From a checkpoint of a small mixture-of-experts model trained on Wikipedia: 80 SwiGLU neurons an expert.
Below are experts of layer 7 (counted from 0) of a mixture-of-experts language model. Rows are named gate (a neuron's input weights, with its number), up (a neuron's input weights, with its number), down (a neuron's output weights, with its number) and show model dimensions 160-239. Each number is 200 + 30 x the weight over its row's rms, rounded and kept within 0 to 999.
Before each expert's rows: a language model's description of what the expert responds to; "raises" lists some tokens whose logits its average output raises strongly, later layers aside. This comes from a sample of Wikipedia text that the model never trained on.

# expert 0
Description: Word-initial piece after re/de. Short second pieces of words starting with re-, de- or ab-, as in re|lations, ab|olished, respons|ib|ilities, re|bellion.
raises: "li", "s", "b", "la"
gate0,192,215,218,174,196,182,199,219,214,244,231,275,167,217,178,196,177,185,183,183,235,203,196,170,241,223,134,129,145,183,174,225,230,237,184,170,187,237,198,206,242,239,184,174,142,213,247,174,222,180,176,161,190,204,174,202,177,136,212,208,181,220,220,210,219,175,161,185,223,161,163,219,173,188,222,195,230,189,252,223
up0,194,180,192,221,267,208,150,197,202,236,175,206,224,240,193,180,155,189,220,248,206,176,192,185,198,211,217,196,184,187,188,177,218,201,216,207,220,221,187,202,252,191,221,193,195,233,246,187,177,269,156,145,168,238,223,232,201,212,168,252,227,196,242,252,245,143,185,240,239,167,225,207,173,204,190,199,214,149,191,226
down0,169,201,199,199,213,187,250,173,245,148,250,245,185,231,187,256,225,188,206,241,210,173,237,199,208,187,169,227,198,170,168,220,209,187,206,206,153,218,221,169,187,217,196,197,193,186,150,264,163,225,155,167,240,199,181,180,207,205,228,198,133,211,174,210,155,217,156,211,188,221,193,188,212,160,191,179,164,178,182,153

# expert 3
Description: Word-initial fragments. Opening pieces of split words like st, f, w, W, part, count, and mid-word ist, as in admin-ist-rator, st-reets, count-ries.
raises: "ed", "all", "or", "ing", "o", "el"
gate0,144,232,197,231,172,226,193,165,164,224,194,234,168,190,160,207,182,211,200,194,221,189,252,176,162,181,181,233,202,162,182,223,218,226,222,166,177,199,169,176,194,223,132,165,249,232,231,197,216,170,190,186,193,195,213,243,173,195,226,196,173,178,198,169,201,178,154,235,199,184,177,209,223,264,133,192,223,186,262,257
up0,168,168,199,173,244,180,215,162,234,165,241,172,207,197,184,174,148,190,157,185,163,195,198,186,203,232,217,161,146,205,248,182,185,168,150,164,196,198,156,211,241,206,184,166,204,205,230,293,197,134,191,166,219,165,208,183,226,180,187,189,245,236,194,165,176,180,213,136,201,136,229,123,230,133,225,161,207,190,244,226
down0,240,209,203,195,172,158,183,235,147,209,235,217,260,200,179,230,209,210,253,243,220,174,189,216,211,209,141,146,177,230,221,221,201,292,110,170,192,202,217,209,227,193,245,180,145,204,210,204,198,201,181,167,233,237,218,227,206,163,183,231,170,235,205,221,163,163,179,205,195,154,201,257,163,236,204,169,189,192,192,203

# expert 29
Description: Sentence-ending punctuation. Full stops ending sentences, plus semicolons, commas and clause connectors like but, where, while, However, in running prose.
raises: "\n", " The", " In", " It", " However"
gate0,196,202,197,210,216,208,177,212,188,220,177,219,227,191,195,198,209,159,184,198,137,186,183,230,171,195,210,190,189,208,160,166,187,173,204,163,202,210,197,176,223,180,238,147,228,210,170,219,229,254,164,234,206,201,198,216,188,203,197,220,221,186,215,186,178,177,177,156,225,256,232,234,254,208,267,144,243,191,161,237
up0,194,193,222,185,174,218,198,209,198,180,198,160,181,174,207,178,235,211,184,219,217,171,226,153,231,212,221,196,221,155,224,231,167,192,205,204,152,177,230,233,219,222,167,159,153,185,247,162,240,220,171,193,193,177,249,185,227,183,211,217,195,239,226,232,255,216,180,246,220,176,122,210,167,213,153,238,180,211,197,210
down0,212,174,191,200,219,170,158,208,217,165,194,207,146,166,233,237,189,148,171,195,207,184,227,197,126,234,184,191,240,181,183,130,174,225,220,163,213,216,185,267,159,230,202,190,211,136,205,190,192,242,276,200,100,174,188,211,182,234,221,190,197,158,219,209,151,204,225,225,195,227,201,215,183,192,183,174,184,232,246,196

# expert 39
Description: Table digits and b/p. Number tokens in table cells and b or p starting pieces, often in foreign names like Khadjad-b-hye, Kot-b-arh, Mud-b-urra.
raises: ".", ",", "en", "et"
gate6,205,150,133,214,169,187,286,215,190,230,180,238,216,231,176,196,227,123,211,178,182,214,228,189,140,233,218,230,169,254,150,172,181,268,180,189,199,189,162,198,204,211,211,194,222,191,263,192,217,212,175,226,253,244,194,139,183,202,182,247,188,263,186,198,182,238,196,186,217,196,190,167,203,232,161,161,148,199,228,246
up6,171,165,208,198,213,194,147,174,201,227,194,209,251,270,215,199,209,222,221,240,193,223,221,185,173,211,226,163,210,272,203,236,191,212,233,227,225,199,195,185,142,189,230,142,176,209,225,278,212,183,182,235,250,207,219,197,190,240,180,202,170,200,201,225,197,232,223,223,170,165,208,161,237,177,209,175,197,194,189,225
down6,199,209,196,206,210,214,188,200,176,215,203,220,155,179,234,216,182,210,181,217,207,162,250,208,238,215,242,189,214,154,228,237,261,204,204,225,173,190,157,154,205,252,206,201,173,169,192,191,148,208,250,190,211,178,185,168,207,165,186,236,213,194,174,186,196,233,195,218,180,204,211,222,152,201,199,176,222,206,219,185

# expert 12
Description: Letters in acronyms. Single capital letters inside acronyms and initialisms, such as RC(A), COVI(D), LG(B)TQ, and first capitals of name parts.
raises: "U", "I", "A", "M", "G", "H"
gate0,218,207,186,209,154,175,202,227,217,225,187,233,139,178,182,171,188,228,198,166,172,235,190,214,216,221,219,157,201,249,179,202,187,245,201,189,201,237,160,186,163,232,178,216,174,200,145,166,193,245,190,183,191,259,152,227,226,202,255,172,156,195,180,212,209,218,207,235,173,189,177,209,194,190,182,220,240,176,235,259
up0,224,198,199,158,180,245,126,229,202,187,256,211,191,211,235,195,170,209,209,253,175,175,252,197,176,197,168,220,212,217,235,206,175,200,251,191,161,212,242,176,171,199,255,191,243,199,213,231,191,205,238,177,216,226,190,133,187,205,177,183,209,164,207,169,245,189,130,148,200,161,247,242,168,174,221,135,224,232,218,178
down0,264,204,241,186,188,221,193,222,208,187,194,239,135,236,248,152,221,184,198,243,194,230,209,212,129,213,191,181,185,240,190,205,188,158,185,195,170,181,172,171,206,253,194,217,192,175,195,216,190,300,225,160,208,172,214,178,204,188,205,256,224,189,192,221,185,124,166,190,211,219,237,193,195,223,195,229,147,221,186,242

# expert 22
Description: Plural s endings. Plural endings on nouns such as -s, -ies, -ations, plus plural nouns like people, children and an s inside sister or sponsors.
raises: ",", ".", " in", " of"
gate0,177,192,219,225,213,182,136,221,202,237,210,139,205,229,233,213,224,205,191,196,183,177,202,188,173,283,217,228,134,217,143,188,199,185,193,164,228,226,191,200,255,249,217,178,164,235,247,196,210,255,154,217,187,161,195,188,224,169,196,213,220,176,180,191,185,218,221,168,227,234,177,177,129,203,162,238,253,140,195,178
up0,180,196,197,191,210,228,182,223,183,177,235,197,265,210,178,219,198,252,257,214,220,173,163,164,212,196,191,212,200,169,158,229,244,261,169,203,243,226,222,186,186,247,201,215,222,206,183,187,167,200,217,185,220,153,193,188,197,173,176,230,165,177,211,231,238,205,221,214,177,183,167,161,184,231,167,209,218,180,202,203
down0,271,223,171,181,202,182,196,186,204,146,177,199,224,141,200,166,192,222,182,211,172,200,182,162,231,166,263,155,244,197,185,167,208,234,249,194,178,198,191,179,179,170,104,248,193,198,222,226,205,202,198,229,205,226,177,200,194,204,205,225,154,221,149,204,195,247,190,241,175,208,215,195,135,182,183,210,218,219,207,191

# expert 14
Description: Paragraph and heading breaks. Line breaks after a sentence ends and before == headings, plus opening quotes and paragraph-initial pieces like Bec-au-se.
raises: "\n", "H", "In", "The", "B", "S"
gate0,176,198,192,180,204,184,200,216,177,158,157,175,248,165,200,166,195,217,175,162,237,142,175,185,264,189,149,230,193,178,193,140,244,234,178,234,186,228,235,182,172,208,171,189,188,157,190,197,168,285,196,218,204,223,223,288,185,247,262,263,180,220,187,166,226,162,191,232,197,160,169,182,188,162,196,186,206,178,167,219
up0,187,196,157,194,188,198,187,232,213,158,207,214,264,195,242,194,146,227,158,218,196,163,219,241,218,189,210,146,152,222,214,207,216,226,186,195,142,209,240,250,142,154,150,249,250,167,209,160,215,210,185,253,194,230,215,192,236,175,253,121,272,260,196,203,207,170,212,216,192,194,162,246,234,199,226,178,190,183,171,200
down0,189,228,231,199,171,189,212,217,199,242,202,197,171,235,236,245,178,142,216,190,176,200,200,169,267,198,205,182,203,223,211,199,218,169,235,200,229,209,179,205,262,189,231,171,228,193,186,207,171,178,228,210,146,213,224,184,239,209,245,195,171,168,227,209,168,217,247,241,132,214,236,179,197,179,125,187,242,174,204,217